{"n_layer": 10, "n_experts": 128, "d_expert": 48, "d_shared_expert": 0, "normalize_top_k": true, "routed_scale": 1.0, "balance_loss": 0.00627, "balance_bias": false, "norm_eps": 1e-05, "tie_embeddings": false, "lr": 0.00891, "grad_clip": 0.5, "train_tokens": 454700000, "steps": 7168, "dataset": "wikipedia_en"}
Below are experts of layer 6 (counted from 0) of a mixture-of-experts language model. Rows are named router (the router's row for the expert), gate (a neuron's input weights, with its number), up (a neuron's input weights, with its number), down (a neuron's output weights, with its number) and show model dimensions 0-255. Each number is 200 + 30 x the weight over its row's rms, rounded and kept within 0 to 999.
Before each expert's rows: "gets" lists some tokens that make up at least twice as much of what it gets as of all text; "comes before" lists some tokens at least twice as common just after its tokens as in all text. This comes from a sample of Wikipedia text that the model never trained on. Tokens count by the router's weight.

# expert 22
gets: ".", "l", "\n", " | ", ").", "s."
comes before: "\n\n", " The", " In ", " He", "| ", " In"
router,256,157,216,227,239,211,173,164,190,212,181,243,169,200,212,211,171,196,164,204,153,182,169,213,159,151,207,231,170,197,220,174,207,215,173,204,161,241,228,181,225,175,168,190,159,208,143,177,187,259,236,144,175,234,204,210,190,214,169,189,175,208,168,191,196,237,226,188,171,231,179,277,141,173,209,192,245,221,226,154,201,190,164,264,213,199,280,181,233,228,187,208,207,215,243,226,166,179,161,190,255,221,207,220,227,226,190,231,211,212,180,210,171,250,201,197,240,210,152,246,184,163,144,206,190,227,204,190,167,215,167,214,240,213,194,158,224,165,209,170,226,198,209,183,181,251,187,207,267,189,210,242,230,169,168,195,137,196,210,246,257,166,231,181,164,238,203,187,245,138,221,180,179,201,177,225,203,193,236,187,214,161,222,196,235,202,222,264,165,231,205,207,180,195,207,186,212,203,229,232,232,194,248,259,207,239,182,215,200,188,219,199,178,241,206,185,160,210,222,212,241,250,208,215,215,160,176,206,207,219,156,260,185,181,239,205,213,138,180,265,149,241,160,253,216,186,196,215,220,187,220,186,148,229,154,171
gate0,210,173,140,223,240,220,243,192,193,220,205,179,195,160,191,188,224,243,211,184,188,214,192,226,220,190,182,205,143,174,223,212,170,247,147,210,159,211,201,152,174,169,176,194,204,200,177,178,219,251,226,196,196,249,204,231,188,165,180,197,214,270,185,224,258,169,190,187,148,217,192,208,163,195,215,243,176,187,219,161,188,213,184,166,199,255,210,181,197,182,169,280,195,241,171,187,192,199,247,199,205,183,171,148,191,246,249,195,201,194,183,160,127,192,236,182,221,159,246,251,253,216,120,237,201,194,180,171,185,223,230,231,196,195,190,165,174,182,196,190,234,224,190,163,221,260,154,190,177,199,156,155,176,199,219,209,188,197,180,190,179,221,246,187,239,212,186,199,236,217,184,209,201,216,201,266,243,170,176,193,245,226,224,265,214,205,187,190,190,232,259,253,168,189,183,212,188,226,226,216,212,272,191,193,234,140,196,161,177,237,179,244,210,204,186,145,266,207,232,237,229,290,226,212,160,216,219,236,195,145,248,210,198,213,221,186,204,140,192,176,217,198,205,205,210,188,223,239,232,211,204,247,171,227,227,204
up0,259,177,221,214,244,207,224,174,222,236,251,164,207,187,179,190,212,226,183,216,163,254,197,189,242,189,206,188,210,151,179,197,173,198,195,238,259,152,221,211,155,169,207,216,145,176,155,199,224,156,188,179,218,220,163,165,248,252,168,201,201,203,197,234,251,194,173,165,208,196,156,211,173,227,224,263,247,214,186,224,206,223,220,204,168,220,204,169,185,217,202,277,192,252,205,231,182,229,241,185,133,184,179,163,241,214,196,224,140,218,269,239,216,236,202,193,147,193,151,202,201,170,219,217,213,191,261,182,173,188,169,232,215,143,208,210,228,186,142,196,212,170,156,265,204,163,222,213,180,180,183,200,186,203,170,198,215,180,204,193,241,155,173,164,201,165,213,169,224,234,220,184,199,244,219,254,203,211,241,200,181,185,256,221,215,155,215,257,187,143,218,199,205,231,261,188,213,181,180,151,219,218,230,172,187,236,211,195,166,146,187,188,227,214,240,253,171,188,209,192,242,176,210,269,233,176,195,197,206,209,188,228,185,227,113,178,142,201,177,183,215,160,177,187,214,175,214,174,209,240,196,201,228,222,192,244
down0,210,182,167,195,176,200,211,176,221,214,238,185,226,225,185,195,177,193,203,125,229,239,221,250,188,193,125,168,186,197,173,240,227,183,182,178,223,211,177,230,188,182,183,162,165,220,187,194,195,160,174,206,226,139,190,163,192,201,217,183,226,225,163,168,233,159,223,159,263,255,254,197,149,245,183,142,192,207,164,220,206,215,145,201,207,238,181,208,254,177,154,180,185,206,205,227,219,204,154,145,253,166,143,169,178,253,139,200,186,218,186,207,159,231,222,215,160,132,214,187,251,166,218,210,268,274,203,215,197,188,235,223,163,160,190,194,190,184,211,130,184,252,155,185,181,206,223,225,198,202,169,187,166,199,199,181,215,199,177,172,205,208,212,234,195,230,209,141,235,204,146,216,205,173,191,175,210,149,276,215,192,209,180,205,240,249,192,222,218,201,166,211,254,143,233,219,206,205,191,201,209,173,161,166,202,207,188,212,199,207,228,174,182,205,200,172,238,203,192,202,208,155,244,199,138,190,185,240,181,132,195,201,217,213,228,163,156,140,216,183,184,218,211,224,209,156,193,170,234,172,171,193,173,154,175,230

# expert 33
gets: ".", "s.", ").", "\n\n", "\".", "er."
comes before: "\n\n", " The", "\n", " He", " In ", " In"
router,210,236,184,207,144,218,142,178,162,145,227,218,179,208,195,224,238,229,207,178,199,180,219,168,187,163,213,183,191,150,213,220,234,244,202,247,234,199,185,200,168,183,143,201,189,169,199,201,185,214,218,229,172,177,192,189,199,242,151,213,177,246,238,171,256,273,173,180,185,212,178,153,170,196,260,210,255,202,197,206,209,171,243,229,219,195,185,211,216,246,198,237,185,204,244,235,185,237,216,187,192,245,208,145,197,181,230,202,209,168,231,147,204,215,170,187,203,202,199,258,177,185,190,169,149,166,240,210,225,204,184,228,204,191,179,140,210,197,161,172,247,193,234,185,149,214,224,162,215,199,230,151,218,128,219,257,232,125,256,228,169,203,181,169,212,186,193,230,199,189,213,189,125,209,228,185,203,201,203,180,271,173,162,244,193,196,223,243,203,209,193,237,194,213,257,163,245,234,257,229,171,205,221,245,227,225,205,151,186,226,225,197,206,185,224,224,197,190,197,236,190,207,204,173,247,209,228,212,197,244,194,246,163,221,191,212,138,152,198,210,162,223,201,172,258,217,160,204,157,198,180,266,245,192,153,217
gate0,156,199,212,207,152,237,209,154,159,217,175,154,153,214,187,188,180,193,157,175,195,193,206,215,202,235,132,199,188,193,168,245,259,171,174,216,236,190,164,189,166,228,202,193,197,212,217,184,201,205,228,231,189,234,222,219,251,244,158,202,199,196,175,196,185,260,227,150,166,245,205,211,167,205,142,155,185,201,180,127,179,200,161,234,190,181,214,221,180,157,189,182,201,214,211,209,256,243,236,172,193,244,247,192,197,201,164,283,219,230,211,135,220,164,197,189,168,243,155,161,249,169,212,189,225,210,236,206,160,136,210,193,190,171,176,218,165,208,178,223,242,188,215,255,235,207,228,234,225,198,203,149,264,225,172,152,232,213,196,252,233,156,217,178,207,235,226,172,171,220,268,155,252,188,250,217,225,206,261,187,185,232,187,188,177,158,189,201,232,191,227,190,145,237,192,198,218,206,203,221,213,175,129,156,166,214,142,178,205,191,212,183,180,213,149,216,237,186,243,211,227,203,228,208,183,194,186,201,180,210,177,180,247,200,208,155,231,184,214,201,195,180,224,230,194,229,205,199,117,182,194,218,189,211,158,223
up0,165,170,233,213,185,202,210,207,218,129,183,158,210,170,156,189,195,227,232,180,183,213,190,263,218,256,202,201,145,215,198,198,252,198,155,206,196,158,163,182,161,221,220,191,184,170,168,202,190,211,200,258,204,222,226,195,201,234,217,192,269,220,154,207,186,271,221,212,233,229,168,231,153,201,233,136,192,237,201,149,172,181,163,223,244,177,242,187,189,222,159,214,209,205,214,207,204,221,174,245,217,197,204,202,258,198,212,228,228,228,163,190,205,191,180,206,197,247,150,209,243,147,198,158,210,184,231,192,197,194,154,186,219,165,245,181,145,203,195,284,237,189,199,248,199,132,168,205,242,193,179,133,244,193,166,140,225,171,183,274,189,160,220,166,202,240,145,200,165,214,209,162,233,193,195,170,238,205,217,232,186,160,209,182,167,158,264,190,248,197,181,226,209,175,231,268,202,160,155,248,227,201,199,203,200,234,246,208,182,168,210,195,169,214,180,208,224,195,253,199,200,216,212,194,190,159,186,246,188,207,189,180,233,186,213,236,233,217,210,167,169,232,179,197,169,233,220,229,161,189,183,224,194,236,224,250
down0,173,144,154,236,202,219,226,199,192,210,232,229,148,263,189,198,177,196,203,167,206,184,169,219,214,196,196,166,185,209,224,211,245,217,238,186,188,188,220,184,186,225,186,227,251,138,149,224,172,197,214,224,148,212,205,196,208,233,136,224,216,180,208,278,125,158,182,208,183,181,193,219,139,210,243,204,225,177,204,175,249,191,188,246,197,156,155,205,157,179,249,201,222,200,208,194,219,164,189,208,267,211,273,185,201,172,164,200,185,179,179,217,207,236,201,256,202,200,167,215,198,155,181,195,154,198,209,230,194,139,175,191,195,183,188,238,238,197,201,208,241,204,191,242,210,187,211,194,210,206,227,199,251,174,205,136,189,155,179,242,202,174,142,159,99,225,194,163,181,127,239,162,161,203,210,212,176,240,187,193,165,178,202,168,201,184,200,142,212,172,157,223,211,193,235,183,208,218,197,172,193,163,191,243,201,174,174,215,185,195,294,163,209,180,233,163,264,240,171,196,251,171,222,204,239,237,221,233,192,156,194,166,211,190,224,212,162,191,219,184,219,241,177,205,213,182,212,178,186,163,221,220,147,197,230,209

# expert 11
gets: ".", "–", " | ", "\n\n", ":", "s."
comes before: "\n\n", "0", " The", "3", " He", "1"
router,202,187,201,239,179,226,183,191,150,184,203,224,171,307,211,205,214,194,218,273,153,159,194,216,153,227,184,164,207,180,233,180,268,199,190,207,189,163,197,263,163,192,199,205,188,162,190,113,200,223,199,185,165,178,198,151,183,201,197,203,194,232,228,199,210,252,178,201,203,204,157,199,203,183,221,175,244,289,210,149,212,155,250,257,225,159,227,195,200,217,233,197,121,199,216,250,188,170,191,184,189,191,198,193,164,189,212,199,136,178,246,222,164,239,167,225,236,163,219,199,176,200,171,185,195,170,265,200,294,226,198,196,197,171,238,221,279,225,190,236,212,183,201,158,193,228,160,173,222,179,187,176,229,157,204,228,227,204,211,224,206,141,215,143,201,211,211,182,153,162,207,194,152,186,135,218,197,172,170,201,227,161,211,162,149,207,155,235,197,205,153,215,167,209,200,176,225,168,172,233,201,232,185,216,198,179,212,207,161,219,152,201,220,207,208,197,234,221,176,154,198,200,194,172,253,196,185,222,226,227,207,160,213,205,186,211,149,188,183,201,184,231,184,168,213,188,158,157,214,240,186,207,212,189,211,232
gate0,218,187,186,167,212,209,190,238,191,157,225,212,215,173,211,180,211,172,167,194,206,204,206,168,208,212,231,178,224,184,253,217,231,191,191,216,174,193,205,228,184,204,186,192,212,204,231,152,237,206,195,204,200,200,210,204,206,202,213,265,215,165,203,174,227,184,213,157,193,199,182,238,167,170,194,139,210,201,194,240,186,239,222,183,242,174,175,218,180,244,151,193,196,235,198,172,184,189,162,216,189,220,244,196,208,230,269,221,173,168,232,210,221,289,183,223,195,176,133,217,162,195,205,216,199,230,212,260,213,157,241,179,170,234,153,237,218,147,212,223,210,225,214,178,140,224,249,204,171,205,212,215,144,168,186,197,237,226,208,228,179,197,168,219,181,232,231,192,188,231,249,225,228,199,193,212,203,173,137,179,210,188,192,198,201,167,130,127,149,158,226,181,184,224,243,188,162,199,179,200,188,231,231,210,196,114,227,264,203,227,215,247,140,289,171,254,118,206,184,185,207,208,237,173,191,195,215,173,144,152,127,250,217,170,164,225,215,188,207,246,222,206,210,253,201,227,228,162,211,195,215,227,201,147,214,184
up0,211,265,216,191,203,185,160,234,188,146,210,216,186,211,237,193,215,233,179,178,201,211,198,221,221,141,215,206,234,203,207,198,180,196,199,217,203,233,214,227,233,227,163,248,164,197,198,156,235,200,162,205,159,210,220,178,190,234,209,263,120,248,184,212,212,187,223,150,239,182,178,217,223,201,207,172,211,205,226,184,219,186,196,175,256,184,234,168,209,165,180,182,157,224,220,150,207,174,201,217,200,192,226,238,189,227,214,163,166,163,192,235,226,213,229,213,194,163,138,180,182,230,185,224,221,225,190,242,194,137,233,195,149,216,183,223,215,192,199,229,216,191,210,200,187,243,206,172,196,191,288,181,185,210,181,241,187,212,178,178,192,171,231,173,202,157,196,226,189,230,207,205,249,229,189,233,196,210,150,161,188,163,145,192,188,242,227,179,188,180,246,142,208,211,230,204,167,154,179,218,188,161,223,235,180,170,185,196,160,260,142,254,214,229,233,251,134,235,204,176,133,230,253,133,203,135,183,180,212,208,236,162,169,203,204,197,192,132,240,259,190,226,219,161,213,252,170,176,202,200,226,234,239,131,215,219
down0,207,197,150,196,242,251,244,249,202,240,173,273,203,169,203,130,194,194,164,222,235,215,188,213,216,202,158,213,208,258,245,177,155,165,208,183,207,260,223,192,192,214,191,234,171,188,202,188,135,153,184,224,202,224,242,205,186,209,194,200,165,140,230,246,229,172,194,228,191,240,206,177,211,145,157,200,226,163,205,197,176,171,167,238,186,195,177,236,174,180,204,226,194,222,128,146,143,198,159,165,213,193,174,200,201,220,229,165,168,247,202,218,210,166,160,203,198,154,189,199,202,256,216,152,209,201,160,197,173,186,162,132,162,197,164,254,179,202,220,182,169,222,195,196,218,201,198,223,176,219,245,233,150,237,213,248,188,208,210,178,178,173,193,219,179,176,191,214,200,206,215,168,253,199,147,202,232,181,176,156,190,220,228,165,200,258,195,194,200,145,223,181,242,225,203,176,180,207,206,265,201,224,146,216,226,178,209,198,181,222,194,145,177,196,231,220,177,195,229,188,209,255,260,143,203,206,173,146,253,200,139,225,206,179,115,218,221,171,192,212,239,188,211,211,141,172,240,208,177,187,193,179,210,175,230,206